Experts of a small language model.
Size: 14 layers, width 256, vocabulary 8192, 65M parameters.
Below are experts of layer 4 (counted from 0) of a mixture-of-experts language model. Rows are named router (the router's row for the expert), gate (a neuron's input weights, with its number), up (a neuron's input weights, with its number) and show model dimensions 128-255. Each number is 500 + 25 x the weight over its row's rms, rounded and kept within 0 to 999. Numbers have three digits each.
Before each expert's rows: "comes after" lists some tokens at least twice as common just before its tokens as in all text. This comes from a sample of Wikipedia text that the model never trained on. Tokens count by the router's weight.

# expert 4
comes after: "\n", "3", " However", " however", " time", " Born"
router:524469488530532534535496524482490490523522516515509475496468510474480479486506500522469477525491478497486470531520501498427524501489534523456480475459477494482514476517494490493490476465529515477479504480503536525499467513501496501527494507483542498527559533496542499513453538477480500486550509515504523521488484488506477516459491495443498542500494494472496502493551538496482492490477
gate0:502484491495495484497463479468475493500492470487506453527513522533523490481455508491521494541501478520492535495502511497477488483474490520479483470478458545455521467479499466488487509462469440524492558530520527508535484511495474528478539465498514530466499467457476493513473512514481511507547531469524519464474515458524487503496489531492462506540509499517478525522489511456559520523460
up0:495472439464530508508533523494475482490515539510534500527514478491500504503510447470506508507539489538519500488453524504546480512447487505499503491515532461487455514495529423496482534466491490525476504470493527548476515528485500503505517492517509516467481498508471491509496552520540511514540507518464475516457518444485509489491518522473507517481509475493501468466467470484508501505493
gate1:486511503517502499583503508451539467511524456519520469482504497530496505484510488467517491493487527498528507498514562480512476492512490531494474515483499511462466496513472504496523473510471524487517480481515536516551507482494534524519491460471473545516546451506514536452512493498518500546491476520480510485459464527461508501479516454534504506543468545515512471499462509488489516537499
up1:468504511516501488504519508508520457500526454512488516491520529525498505488519503469484524514464439503469524520518529499499511489496522491499505517543520535476490500527483540529519540512465482520515465469528542458510490555497539508541478469513501503499537475501490507500492490519442474528473515535518520485523456470443535503487517490439467490506468471481484527501521532499543475526478
gate2:501496538456517484506498538485470497512528504452511479534451495513483506510459504482512445494525525501487481482533539516506523497469519492501466529486483491511482492508558452447485464545532511476517466493523530497496475522476498503492474497531517504510529514494541491547522481523519506508523540490540518485514472484493497509502447487507445528446525517514530481500526479486518457510516
up2:513525525486500508480462556490511485537512526443472480492583477530472496498539531555462527497481541507517553513467488516532542468506483475538557507469497517494497499487491517531495482532463465509500506521486540473464491510516521460521494516514525519511453515495484528477486506500492511468489446511514531497525487501486488465482484452506532498506487545503452477476517518530510473494475
gate3:498495532543504514470513511481483453515484508509483470507512451546487508499525511478509504463493463484460508483545464482483502521520474522515524494462491532516490463513527534462500468518492509488494463500464492536480521448528500506472479483527467495476562505488527527472518477490492513520492519529456463492500479488523506493549485572499554495525507548506485481498493510484499536505463
up3:530520500500490486517481491537478470507499473475520474468532508483481514508499546502486519507507449456479501491474511514438486493507551508523493520530514482492484517469502511487459513500485510483498465460498527524503532473495455506528528467502487522490489498511493531491508478534491491504506536499511473468500528467489500460487554508537538517537479498511440561479502513552544515488493
gate4:478487507504463531512450488524541551527451478511464467545506467543534505491526471532530457559506515501459503502522527495481500510504478542488502522493477526523469478518510523487490524527505518481531527463481531463514516528497560479478476482485470470510528497521475507512536467475479499520517498483483509477501468497491526472486509523504507495489486475465495525484510520561493539497505
up4:490488503502475507510544494497471582526511520471497484520514452489495482487504487508486480510521516538424494529497512513512546483483467498477508511455456507514473465476481510478484488505489482522550548489517530450494516502495527495519514492509471489458499526494493565530516474487501504555508504468503463500514515517501485483546483461464477453493482509431475539476524520532494490513497
gate5:453480534504483491509475490498494480493529479514508521505452472491529497542502486498526506465518492501495504473517506471521501486503555517487526545458468501513516538550483505497493514556479511535508504525510493489495494473524536503484480513492501473545487506485475491486503497492484496483459515507491487509511491529454501486497502523483474489511479475524535451539465471507497486468554
up5:516493500546479509516493471524501493463502484503523507525497507464508489481490527489473463491530520521527474510513504523537505508467532520485536533495497519462531493510501489468531516509521562492494499538485554532495539490545516509493469496552522481493516481510490507514496500521527504461520488526458492501525446549482473488524475534507484502465469477469499502480482507528478553486464
gate6:451522531488488540489455508498543516458505481539483507483500532470516461493501482544468505510536471475481565514554523466482489504460503515466545524461514507533492483502486453496515495512502514460493489514515479485512493501455474541509490520493493523475461506498485518484519495542472478525479536511510452509457477512493458535541507535523466448496527498474475451498481543573492520499535
up6:477511514456500506457506529513515462496510500509511497476519497503476509495463477511474484447466469472455517503535467486511456534509482479511508527522509540477480535517490525513507461500488485499496494506491492496482491533494534520490493536505511479481442503476468532516476500525515464488510539459491469497472502534507464537506503540523467474467500486510450493498560492512491528491499
gate7:450519498537536543457516543493484511511476533542500478502485494478466526497504502529483507531464551495457490496506519542496482492525551532492544521536545520569479478514489485483494488535471506486500522458485495511533460529443547480526534497495491522507484536467506506506514500485490509520518489473560499544540503505489479533514493498465478493455500497531533506473472501517501483489495
up7:451452491500554500501492536443472512555496471501507478484511445505464484506498500539497510530477493473507511494519503553467473475546494512496527504510509498513520529518539494500521501475511507498473492513483520499477500523513494539480507509533482497462476483540535469520483485502477541488512522490511463498494568477530460476491522484524433487502476458526466475475489477568479537486530
gate8:486474524492508464540535460520474503534496476464479486511503513514495512489524478477520502507480479451513479496479538486492527477497444487531513466490494522540463490471503503481499500508453534539472501537454464552470474528512502473487471555490504533516502497470481527511525476525514499545510549478481499519511474521487507515470490519492541518475492509485510497475505468517538516496502
up8:486481545473500489452523464540515483470484491479561516486526492498526443541522484498500540518507466511490493547518510480503462473491498494549490504497482500500506484469478571479499479512476485492480497499492467500501520528515495465510494532479556555540522521511492473486539491483482494519487530503511502499497531441498510475510468481505514513468497504513496501496490458511548507493521
gate9:515527519493489532508543537506471472490473492475524563516510510492508504529493509492514502447491488511490516549523488486472461467470493489531501522442518507478471446501474480473521489499476506521511465515545527461472518478444501562541482497489500489517514526532491478479494505512493506514501484517451551483517543553499506493461501522479516506522490505453499510519518514477497491493502
up9:524464519499545480484538497461436520483475511540484516462517473472454512487487501522537522532489487487503438500510513541499514545486523539487510485542483509486516510507529506539478515482510520468527553497503492479479482461512486522503527476541509521466481513500520516434555485499504458540516483518500490477520543487475500482495530523481552493508473474530483481473442478517516477486488
gate10:511490487518452528525511504483447510508468489469531471563519516562513508502509518505490490491510504500493527474512509484504490514488504501520527461524485479493478491483501508498461474512531516518488449514519509459545477531532471481525513456531487519498442501511497495490510469500481516466482489480495506520427464506502489494486513544496545514495492471530500529518489490488560525513469
up10:468518480495459500465517472530480536489516530484493497497506501573491496474520470504507476550474527544494495512543532471458509519519530489485516459493521496529515519495506510540478514502481491474544509497480536468484511517520533500489505518462525512496475477512500509518519515532571515492508541519491525477521470480528556497538525478504506533548468515515472546470514516484456510507477
gate11:489506471491483464492506549533530529538496470484492525510494510536445472488504496533492485473538507515504538463536484480526551486512534462481488509503518471471518493487512491493503485513537518547566526493498486485516501460483494485481520503513506465479501491477449525487472496508473503507493475495493467498485509519473486472474470489444483514493451491504492470492506508558464462505540
up11:548494503485512484495506491494494511508478534498488475522492487489492512477506519514470456504481482526472494541509496508465471479462477509505494495480546524538481481517500458504478500509472506496485517534549481529537470537493490509481526480448521491555506547513527497481519554518476507514532518512521484490520463478472501527467481543537517528517506503477503539490493483495468512457498
gate12:478502532485475433481471552470533505496445530458472501481483532509507536484496480502464492481505482476452480518492499519471474507482494443536504447542497496549520476503513516526536442531523510538482530483510505490527501521480496489476509532520482466508500510542485499494505529507494528499535474529468454520506477512515502520473538482521512504485487532547468507522497469538480482459473
up12:470488468525519511532533476550490485497571517497502480475501502465493482486515483505523497500524529475511552483474524525543526506496510542494498556526522513473497560461503520510491527507491480516521501491525550505444510496510522489488487504461521479516490502444544494499503483496480504497441468503508518461475538553483511480545449475470515468515488478495489491506514556486528513520464
gate13:508474474527520499489510531506496520468516541470495468529500471526522522505470536471475533517483516493491545475471527516518513524542480492494490496492484490508535536544485492519503525487507483508479482529489491501480513485467500484448523495516498499517480512528476522507495548512511486524548519451460488489528479469453463515532512460534526523452520528515524511489479464508481542488536
up13:500496504470470475544456507511528507513467499477554529512487518517474476493501449517510549472509492476529463499510490487481505519511498522493504459469530496503536487471541492505526493503500493501515530473474528488513506530504520542470479504469486543507498476486471459479569519470500514494461482524510482488511504503500476466485504524521493553532484505505519516483469505513524475520483
gate14:512497499515494484487499462448513468507516502463515527489494565505502499490509493542534500473499462514517484510527472529489503466472518485473480453533549497562516498458521547532488535500529496489503489497511474507468485503490472500511503507504476503525481509540527481494481539498485468516544523572496470560490485507529483525486563542501467492541458496505497467508506498455481486489479
up14:514469500514461491501496491477498526502537514483505511520493520517486490467500500537515519507442506501531510517503451531458517432496485506503444519498496476535493490503499512500462496484493503543518517481503488503439476502499456492467500532510507495507497524495493459493518514471518486545511532503506515517485532500514472538506493479496503497551529530528476459530465486484492454478475
gate15:516490507466464483497519498480545482508510512503441512483530464486542474498523498545485494495548518514514549498506500434505515484487432477519515514500497494490515458499509497509470509462522484461474485483489527517465488500468526519488517524435531523485446498509526512510489506509507494503487524548517512501468493564459506481469463485507457444475479497494495523486515491522480580524495
up15:530504522486542500504500472445496501509497540488453516464530497451517533542543525476499489504515518485515524487513496491548529479519471502490505483520461488487498490472530532490461464529503483419483534507470525488496505505529559467521529476458500481486521487553484509447494504493475502497484471493537476518474467516501511497508486546503474505482479496530505507493514513482452541515506
gate16:425511504496509485490487481479471531501437519520490517506494531523468484458483488550465494469537517485492519494473476520521494504446477489557480505480534506522534524484522521495517482430514489478535478485497510504495531519466524475505477549488475491500484452525496447467471525509501517519524445480517497496483484519503529491487487534505507522501542454514502472498508505509510496492486
up16:501489484527500537462515503502505528494535418527533509491478516497496510503449509489495506527499504466476525492495510489512499518507499484537507466486533457554498469473481519488484506525491503475526515506514466481487495506482516479485482523500477499486522491501459466417465495469475510468533431537528493508476552483511509485489500473506490463528489461491466519503480537503503505490476
gate17:451526506531474460471492442508482555512476466497491488481486505497557527498521463480530503477542490508529497534513490531508510547486500478526494482512483537533536472485460513471532494505485506506515498477540518450528543481518507510520475507489508505478521502550550534467512496474495432484520508486534518527497543499517502492457485464554494506462477499506484550517496496502529500501473
up17:515514524458491473489524508487492516496475528476520482519524502489518473464514531490531529497484527479496453444538501496489491442518455501514510503501509495475511546510493430519513466482521535481495508501509487468527491516497538507480517482513515490449518466468513514519485503496520557509470455498501482454444551501489507537487499517495546463523500501498531503479495469507477472477500
gate18:533514509479483551528478504468517482542512533463489467497490528557541470473535484454502503498495483478476517466481529495468517546462472535543460508513486499522471476526486503483495503488464505485478473509533490508451471500499476521515505454515503503505473450494502480541473468497495517473498476487514486510494470541462513477421485509514494447492464472472503476531488525524514494514521
up18:495504489530478486469510474513517457482487466538493473532519481559536488480504528468526525501532522513476545503518546526541500539502496503488490551461484511557476491446488493489463509485458530489469548489539506497483532505504512520522486569496532486543481511480483482522459513520467489483513491535483505502499493548478473509505495504442481511454516482504517477513497518573476492533531
gate19:493532535497548553527487487495494506470499507507472505495507518560501544504470477488484513463469484495525518467507502520494535509535512514511494472491473516539544486464501488508474497523457496502510462507473460536526525508505521501501460523480520524528504494511542480478517503508502531541544487514495519488507477495496500464467532489496535515523482464505499513502469528533488498505542
up19:491497474484513508499481477536467493456481501531494481485508520498547523503515529458546452461480463582485557505494535492536493502499537496478513514482479495526471500453513539495480487494496480533516529502515540539538502499488480492482463512511529546531485523492515519526538465471513470458500509493493520500510491525512523469472441498508521502495492485520484470494519546529498503493539
gate20:476476465538489487473486512480487477512503485517513524502502511514501486541499496496498511519519495507541527503473480513500501487462515506522506507516537487512489481487493554520509519517448528533525470505510505467508502536486526485524506523489505448495535544502517515456483482500487465543514574497467520511495494465554469438468515545515524498503524489475506502476474472489501525533536
up20:488492495491488503512486493498493478537457497488512499488550498464481538571473489513477479511511456515547493483468486537481510490489539499578500548524481491504508460513481485478505547538494522527559539473475513528537488489484513507512471501497525486535547565499503522509515520473468491513497538512443517525515505504482496465516471528523500506526508518494480501490438505506486514550524
gate21:495524496475541485526490476505497526539493504445531482491516452521470551529540452452552505514535536501458498484487492530441508531463497492463542512467499472476504512489511516510509517473496524452520440468467481519494501502518515517485474488505524538516524531549493470492443489473534452534499552480494491527517457523493531487508450511470507492496496502501493534478482536508500496484501
up21:506525529552503509509490524487537455508507541484548506479482472539512516512516473442524533476515499479533504469529510551478506525484472499485546486451508489486502512486513516532494455503490520484473482470506491526478495493526491590512509455500510483501509482519519499465515483477520428504502513463499529523532467560512550527484489483507502517473469491474483530470499461504465493493505
gate22:535522531518488541499492487505490523515482488497483519458466528523500512473492513465469483492489497506521497513469514511478501474542478486487471492504490497507499463507498500516483495493518489516505490535468511494453497513515519510479483515438481569469485485517478508499472522565514527528501511527456520495500522490493438487475541429510491471530517510456481494481501536537544510517483
up22:502517488520511486469534491526484522490533500511507540498483513516472477495504479515509566548481498499477493457508464547520479506543543532499528564489481550499493536511516509483545489447485475487479500528509507455529507444542462486505544529516485488517468483517489554481528477483501499508474511460524459512535520496505511428510481523481489513453543515529501507535514470488465508505493
gate23:511511531514507478499489506472508475541515512537506483496509529503514519490482459515509487539496520483515572530519531469468502541482500483523497499517520497520502473561509483511443466531471499514506496500498514482515484530524471486472488451511508506495515569493513504501534495516551506505499451487520512538471505472475525514487561506539517528519501534522525532520491513513552494530478
up23:505483523461495514529492472542465467522501483504509475499452471516512499478487486479475492512547511472487460492491480518524493506548550497447497489516509512437481513507472510537533522511509457510488542533441518496491499525460510498513515535509467479514532531507487516490502533499474463492470537522477483473475478513480519542514514497517487552484526476446511486482496528532487517459511
gate24:465518459510475480512496500519489512505525496497547494517498477546463493463475493469466490481500527511501501508469559524473553478519481540495494516502459462503519510495531542486466526528531450446481507547493501497494530480515526554492523560502497524480505481516510514556510521477460494463530490493503500494477545499531450493523488533557505467516471542512508456486493528513519460490481
up24:453495482499458492515498476478507468468512519489495474515451501520522505525489521474496512514529492499477498499517491505513494491501453509502473462504487528502485472526497519475506498469489507520497454533502485427524504518502516505493521521510522489539503481541516533483467493489516523480555493523511491444472526500513459499524470514515535506471495501505528535484471513514503483476513
gate25:560487496527492504465486511532514474510534508481481480520511514481477488529491517482483499463483491465520468512541510452516492518509495483508490506472546471526465518522513466491499494434494569477537535507510511490464461534486498504480545505458485531514504458548499479491513502476490509540493448508582498500538508518482508502496487539474492502561523512480503490498490520487520513462516
up25:498483526480508527497513491508525491520521491498499460520536490465476471495519494490517514543500501521526496570511465458466505473484459506487458493513509518464487460494443455464515474469510559517547522513505479482548497488534492549517520499479501514493482459538464479510504492506498476488539478482541517530495549517489469501514481505512491483530465482455507537484493520505526532531502
gate26:485466492475497479528505526467538500445518522514480505544512478483481479532450517461505518480465471502510432531458560497510510514487519502486500573493498495491462516508482466510504516497540488437521516531479461532483514541498484522496527474450526538543517486499498455533525477477499528491506483449482473541507516484535485514495498513523501520485490497479518474509508506471481488502538
up26:501519455468528471487530491475508475537487490481504480492526490493470505474487532497497466491470502483511503496504516516533509527455534476544479503515525545468525502492502481497509500545478561534444495509436497501474518506524466480483469540522486510480487507472467543496528503478507454530518499508499526480500483505442453515511514514514524494519507520484468501470538487495492463534539
gate27:515484510528521480499475486500528569479527495499496443469516479475526482492481441514512516530533516505518496473494493472561504458480471507498536499467504519457508491509498518503501516504465499514487475502500466553532519500499528480578556541522510433501481481497484504510530493478463560514524515539484519472516503518499488500515522463496506516504489508515491522522518504472482534507535
up27:475485493508523513479520459527496461495528542469489545556505536484457530493446491559464522472507493530476479557516507481523440466490529497537513449517469506526508553536522507477444504520510498469476479474498467473469549496531519502498525470529535487514497480508486499450507511496507514496533541531495500516484464515457503511514520489476490516515536527480494498496483502501553509521543
gate28:493513499499520547503512498512521545526491528484545503494523472503496545501474498487517517469530538502509491523460516492517474511466480513505551564508468504490502530480437524511487480506524522509514538494501468514504468478443501529486484492470509480491471541483492491501494504505496506547470542484505497485491520503492508524516508499510483542497505504440510533509503531550524507457499
up28:520500522495508509516454494501533552507452492487510483507505501502525522515481513501528533449514511509489462552496499525499535513491530492512507488472457513480503512502519550521559461507535518465469523523505511525445515422439496460519478472480522477470501504492520442537475475480495529490483504460502482512478538514490467487470501527512489472498513483479470505497508485505543494493507
gate29:494457538534491506525514499506522512488534458491494539482490457522469499499482458480495485554500478533534525525494530462487533478522511524526461517505511474555495480480519500459504521478512454475471534476534504487516531533439488497512543534508490492474500523468523541549464492528458520482508458493493458492472506488528525545499512509510481518537523562504531503499488524507487451520511
up29:487491493516474464524503475563521514520462490497513484499492456482529526514510512515483520510510476497496495510482486478529533451514473497493460466511466486485570549460480456476502508493544451531511521494523509528484521493514474560489502478499506489473497495465502523496492505485544489538478477498510561484478512463535475515506519510497501480525542523487499480509455484488449441533506
gate30:505517485494505462511501512507542517494561559489531501484475446509528488497488567475501490510526453539484535477533505451508476499499518435518470513522468506499505490466493493508495491530471462500452496499474506488489496511471508522475508521457499496469482531508525519483489486507478508526481495490507450500513519489517498501517444513471551495521514544495567516501461509477506469495478
up30:504492522534538532541518488456433526531520492508467496499502554481517495522487509491479509486483475486508453505515486567512509491550512468445461500504489474468486482501506526486489529469508494485486513528514497503519467484516495521501519506481492496532500479466457482538474505534496507501496526496483516542499523481479514540488510509492532491491483448484487483469502525476541534475529
gate31:500451486534570532484490497455475505510484532532452493561519493472499518515470508510490508504505492457452522499491494499466530503500506512479476516513437496525522534489512494538466497499522522521471507484528487529499468529495526490513498550502510498499475483499512510501510513508523522520507531459504526487560476493525519505499497460544510503532499426502522522484495490538500533491518
up31:473503522525509523556519498462488483503479577502500515513513482516476507516473489520542513492502552511509448508512522524505507471481493523485500507487501511558498510522510500489495524513553484504466524513535559471503473520518478465470491472469496515506473520455534516508506457539530562500458511487442497484491484519529485551516514490499471524507480480448493490479523501524542527501491
gate32:483478456528535491496509468528516520489476510551513474523467542552482504482509483501498486565490562524470493482486507510568502518532472529504518483526494515477506491504519542505540514510493500524492501515461514455478533489533525513489483489506502485486530495485490549476469488515491462473545507490507516495505477517481529499476473452530492496536498448493491504494475545478540531508534
up32:499490479524479511504527504512493537509473482505468499492465502511517498469470497534506498516510493509522487510565449497489501478512483417484464456507484488496516463514507483493502500495496532488461486502533492488516515512526482531460470480530519469528524528503497462438506543469521497537525516503475513520484516494508547506496458528461470530497495493488521526480490526527517514485475
gate33:512497516505501525528517471514471511521512511481495515493465502466484477521532500540495486468437497510499483501452468475515521490511505485520533495505569467481473514463511519498502512518481498501495492486497463489514491538521503468542523495528504465542466512502471497504507484507498481494461513492488463504503470465513488552510531511513536507522491497482525497491494506498472500551488
up33:523486505493515500471490481485490495536498526563512532530493490509490515490505489486457514518479477527488539480536513506445495470525507532454511491489554467474484521474529507437483485515492509543465497500487504524545499530536499501512497518511508467530547508478524475504523492523559544474514460459505486478516480501490532517484518545560495524526458490461481506491502477500499514510464
gate34:562546539496491483557458478470505446498485472467525522483494520498516507526505524476494494517499505500501463464480498487516452504518463465499515485515472495489527527527504525477517494553466484498497472495464481519506515527456481500521500486505537469493556517529539477528502494481469521501496534509456467456492480527533480462493505477464472464501523521510487504554506548499493504526507
up34:532474496536502566500485531545471526499424507503460514512517485507525501459489447506502474517500529469486505482493537485507505516471465502413499484474497484536537496533484554530484497505477505522517489505506515496513488505475525480526505462534506515500508520523490546441570510478498504479508487541512552529522518515519501527495465519497519542448447481485517472528553461519509510493457
gate35:514482509462505505505519470477506488495511523514515508503462477492497486516518514502506496514527494490452503537490521480505538467511503490497463532505517482486511507526480536511540531532454511488474470516441533506474513548535505504499463510471492527479512524516467535558499511511544498493497531477516521458541547529528514536492486504558536451538524509506494475494517472498507525472479
up35:509481465477484544495503479545508452506494512503497477490511514497524503482490502513503466507502516497478497518499523497495496525486551515523518502489461513523542503531533511527498524469527489516575486484471509526504456499498469454564518523473500542458469504481512496504504526500485511469537492506478432485505501483494502499479476538471502478480482496460500494483484512494514487508473
gate36:459487485488486517489490497501503504510527490502557485527518538473534500484453465531470487538472525480499488515489523514524526494435482508566486510494518477503463524489498501481438475492501541491470519483527504496512528497450488470467512520453487501505508519477480496485488502499502513478524518498500542539538530510494491491509493460546498449459533486519493509481515510511503465551478
up36:533518519522506494516487494496479454495458507523496533455475490513473496500536533477522454475552501507508512510521462465493460527502528484451522464532505501483552477538518443516577538480512471536516459523492486512521458556523502518543502472529530484504487518504527492540483494512504495510496503516494495465489455475482522509506530507477480534538477552495499467485518501491462512454515
gate37:508525501535550507504529529530493530456561505485474505517468546511487499529517497490474493501473505490497509501489537526515500477524506466493480461488492484489518527484414557523526491468486546516515515547468475471524509484470500549524501530500490519472481509541515513524534507480487484495511530481519494452495507494480469505512512508472485489484481439497522485476445485506474502497511
up37:537508504560505494527514479501513483488516464476472496493478476513493493470496521487517487515500524481545512507478473557513507489534489509466474494497511463488474550505444549517470550517502572457493508535510537517525537473479487533457525545516513516503502522448493508502515521478480489489482518482451518504511481479463480505544488485532528461483480454518483536466429491501490531492530
gate38:444495533548488537512483506500519505552513470472495467480524512450491506533529495458489458521465483534533508515501489464493519537517525487483503454493459532542488480492518487505519470507525461488463502493475502534530489458496500520500474478490485501484511507514487475484447482519509496524495468505544528470500527488515526521499504509517482511518515515497448545525466532503470461519493
up38:482508486524493535554487511490556481527486465521491519506495465459505488503499545464484463478483527496534534524507535490507493505480485510520477521525493518484516522492558480495494470524497494503473538473488480494500435512463486457478494508494492459480505486526536480512464475489491470507482514486504479517507507537500460496495545442512504520519528576469476530491501527515559480527464
gate39:490543535475533517539478512512541516500437548462469492515520502499465487483504498496553491516498512482532519510502498521502508480464492507491485491459539510517504521503495528533490492458543477510456509510524468529506501479458501485462500498473489481504468527505521443491529513480504484500496513512525506495520498533528530511502499475513521466476497504488519502508505524515462492526472
up39:510478504513477465498534494529491513470498536515506509481555449484520492523495508500517478493447481458439454475504524469513500513527530490507510503490471471513495495527508481483516490511521484526487524507509501490518483520551482494515529480515535501450499463496486529527490515511492487532499526475499495446459527538480547540491458469480494501507512498517512521469523455500480481518528
gate40:488480480500508486493516495511484478517495532490492499506463515519507493488517508472502453525506513516482497482501464482523474481477513526476441519478467541514492492492471464472484495524513451497498479456474490498497538500489481495515456512490489485476486490508479501504483514483463497494503522508448539533517509504501508468474510503481447515559461533511504563495544446496516518530548
up40:492520487485503509492461505460516468506499499467513477518502482511496485482540492494444509527471549531505486485526485520498499502458498534480458492508472522509511504520473469463464520500453493499521449455505467515509510471517518537487487459516507449475466494474530507485520487452489518467511495505457523541492510520486506510510498453494504455545512480510522562505488482553483494500505
gate41:486500449536519531478487492530491485481446505470516487494502539507490510456496509521495512507497501528485503491488527501528527488520516508488465469482486471519519502535487493507478501535483496500524513525462535504531526529494475477504472469466470492535477494498540503503483511540508558495530487515513477473521484486452448468508499491475498519521449493447490468491483500529523507513519
up41:489503486517486473481520509497456473492510503513469471456491507510541518519480514504494463490478470540505505530482466476503505495435502499509470462513501454490503516488520520479536466506503463522493469501522494547536488492530531483502481482499481468479535511491476532487464461498535468524473496466505488480521569498517458485495510444441505499498487497528453542467473493509523482500487
gate42:470473502504460497510520497469502490563506541517526524444526523535468498510481475473512476505478491475502505483518490501513503547542510501521549505485523457477505521489486501505489471463549528514508512452500524459513507445501494459465534492473504516493522521491478513514492540508552476519531435521490483484452515527487517457485482526508503481531522494517503508477426476516472521475517
up42:506480505552518435521522496512527524460498455459487472519501468530518489516497522483469499496494502473514459552454470490507492485470503507487512505539474505515515505493467513518499459554500463526517531518500488481453465479490529535527443491550482440493465494508468497504534497518523511536489508493507517474544492447496466479498503463462471501502439479497487505492569507515496513525534
gate43:515430471501486511501479514480499473488465494488523506474493427496448477478496467513500550468492515552505516509509466496495475528496519545458494517483484454473527559453503461477482477472507510533484522534513504545506530529488470493538506502465464498515498507537502495498498499493478499505517521545483523510533499478480466480506461550528493478503534460510495490499557500450508524489470
up43:487437468517496460490484517486521503500520468478489534482505488521444506475507475505493496460520495500494489492491513476499468536519487498491506521446529534487462538479520462554462474451521488556503506518504523474461489504498490491508545492462520504497535532517495485535486517506461505507500524546512508513528503467535540533503501521543476481519500460499502466536535537494519495450476
gate44:574526483487473553475539484569476523495483470484506491480449544477539482475502488467471531548491478485505511475502506485531494537507522514538491485488488482535517528486531528545485450510486482469494545470505508479510508517476492490458491524484505557491479482516467515511505537528499480488482502485482487467475482528543494501485480504504480505477482479483526495528475516488458491517484
up44:484480436472514518507463516503504492535475501523456500547478520521529488515452512486496517524533505478531459480528458455474513491490515516484507536513553460494511505485535458542484490526551531544513497467512514526504509515495502491490509526480518473483530511486545502485496507526520515513506464495553497502508475468458523478488501523474528501461509499483498494482510491518519486502486
gate45:455494523453457497532485526502510490491514439469493506470528512556502513496514470475496497455553490515517526481510493470520487548471494483500489469488522483505529470488507483514525507480470553499471488500547486499498493504484490453511461465514521489454463517506497520503479507533540496505478469494529480544496487522477557543486478496563511498515498511516458542475545483473505500465505
up45:496514462498474476505510469525509496508483503483446463532491497461502486508505536480515478544491522509508482512517514537503494494548509532503518531513494530516512502474505522470501523526499459519459562495453477492494455529471472486505528504497497534466534485559476515498491514484521509468520499501465507471501488497487469517522490464512504498469479508518490435544445487486475488519473
gate46:478478486500516481542531489510492535505508507495514495529479503439477530465482553533455479488526465530482505481516520531554513560489530537495470505502479456512504485479487496506479502504501497495510568502505520501470515503527512504498529525474496489450487511475512497533495482506479502514503468481500506531490522483537499495483514505497540504481533533518491473511505525492473519472504
up46:516469518479556508525513446545490523508511515513478526506566519453474588471492509501489458546516453511523525473525480490491497508514499501518487461494495471530558503521506520497470466500526454504517516459499498465481501524499513509496507548485508496476472495481530499473497503499481483461469487520493503514527511483540478478509550488481548485480537537508475477503478494462468509468514
gate47:515466464552483526501528479480494478494532456511508526506508480519423489546539483501478527514484501479490491506488539507519454471490508504514513534473500453506504463493497457477483478520492487477504489452511491523494540562510458525519453472541490501513552500513517538482501468489497527534479553512459487493490485504492508515487521580544449494482524551512558487483536478436536493482518
up47:470506515509458504455485530463470491470439518494514480457494474521477487469483476525506476489512489497487505533497498521463501475465518513487500504483447454498489484535514523485507502568506490485493506493486486488502521491467521471522481505527493486490510515489517480523507505436464520507503547503503478506490550497512517497492489471530476472560516572516492494504509492461488491468519
gate48:486484491477475528544492502497543482543489534517477556493505489499470478455499472488516494480494510505477481475472510500544507491492500520522496527504532518463510525531485513475516537516527467481512460509506499452521448482527510515502508510429524502514503492507500494454537499486529496520518486484490526523509482466519534509505543475491493499469513512493510474518475476465526491510446
up48:497490478512537503485487449524503501482552480539509500492458532473534511465512508500485467498484482475495509496520474500484492527551506462509503451495498488519503509459488464497458516485519556516500478501476484478508515488456523493508502526515463493469479499451473540528511520479477481527492513518501494465487502548496486487476525505494498510520468495527511519481496511499519562537501
gate49:506503501480509476526474502533521509486511520484505479433528494483516508505472528482500524483496494440496481498511509510482539514509495538493435483481463493544468516518472470509519551481494510552519518512448504509518466502492486531501542487507516545485511509540495486503483548553499532469509526494485486445495492497479486434506510536506499473474516493504527484459509449525524472475511
up49:481527484505476504511487483488523541531465514527459476550519535546459467513509534515539463513484503527510512498497511449534529519530485458510539506514513499493506476462519502500502482523491480509504491508509487519517538490530514481487478526506495506543512505497515531486488484471533488469514438504489472519502515526484518536511542527500506498476471540461486493519514549446510515521503
gate50:506551440483508464505492509490550497454525518479521520530483499505478511522488484454494524545505519494513497506482518521562530532494493498535520499515482496535541505517451505461518507511505473526520501500510516462485506494505525492463455506533496520479486523478518541474497500507466496540533481533530497482517504496504510464510526444495502498542503490464494511503484583500486548550509
up50:514477484470475498521476464525495466528510516470472488460552483518474520526500469472508506521506554477507503510489527498496505490483496517536485514475521463490495501486448488536537470502540453551509489503455514486514509501471529527431500517504502487494513484493518507491475480491482514516491524496561481520457517499479504481497421459499497504532495527488505501474525493432462477493491
gate51:524484457471498490498534501484467512493438527465505496494531510480523517519526478556493522468508498513523527530505505561516529480500532507499442452470495463514550515468472493514527538516511523506544461490481500521500542549491531496491527519525497514509535538499502544511544497487536526497494499475523542491489496500502502461519530504534495476503499498522530521509538512515543522556494
up51:486493532489469480505501500492521473495527448536504505510493476543511478506459526448498475531468530504462494486523508458484466520495499495475525561510475528500481504506514516479438494475495475497463522497503482499510463491519471494500513498505528504522496489477506449487468507516468470506495486521474465508532512492483497540471468476487483518500499461472471476525503516496446501441517
gate52:476456501499493492515477544481536469477492538506569500491485501550486507474489435529502489515462504489495479506514448481487483511485459484491519462485498509458529465518505519492487468470475480480557489442502501479479512461515534467490510503487522533507497510513517487526506506477494508470495465508484490539511517511499513482495505501537475495515490442525518472484495506490532518483493
up52:479458501500512523516537475525521514514477538474551520513484523506519495501518470429515519473542500512487478478535450476518477538483444490493523515502548500502519523509500506474534465537528476511527481495506474509500501524474518530464512502449550509521499466508524495527535505467481461494496468488511500508486511512480496516469524506486500530502485501510504499475524484482502540503512
gate53:544458475495491475495522502517514540531500474473500430493479473482501518502487553506436503531527510527526503491490505442511471468493474514525515476462506530527475502470511487501487509475532477528505503539507487458519535479505508498492479533488476496526495522502492494529526484484479501508457525512487478481508490509498489416480537511478500495519507451508504563478494487460488516555504
up53:500553494533496489510474504509487513528479490538495524509500505519514509468503486495481479553512516511483517496533512507485509511515555489520542496528469515521506430519512508517507501529502534487535521500508513486468478487538519458505489556490489500530442524528520516496492481515485529470487487473495528459531492507487529478513473447547511524515499473511535507504498540513473494483520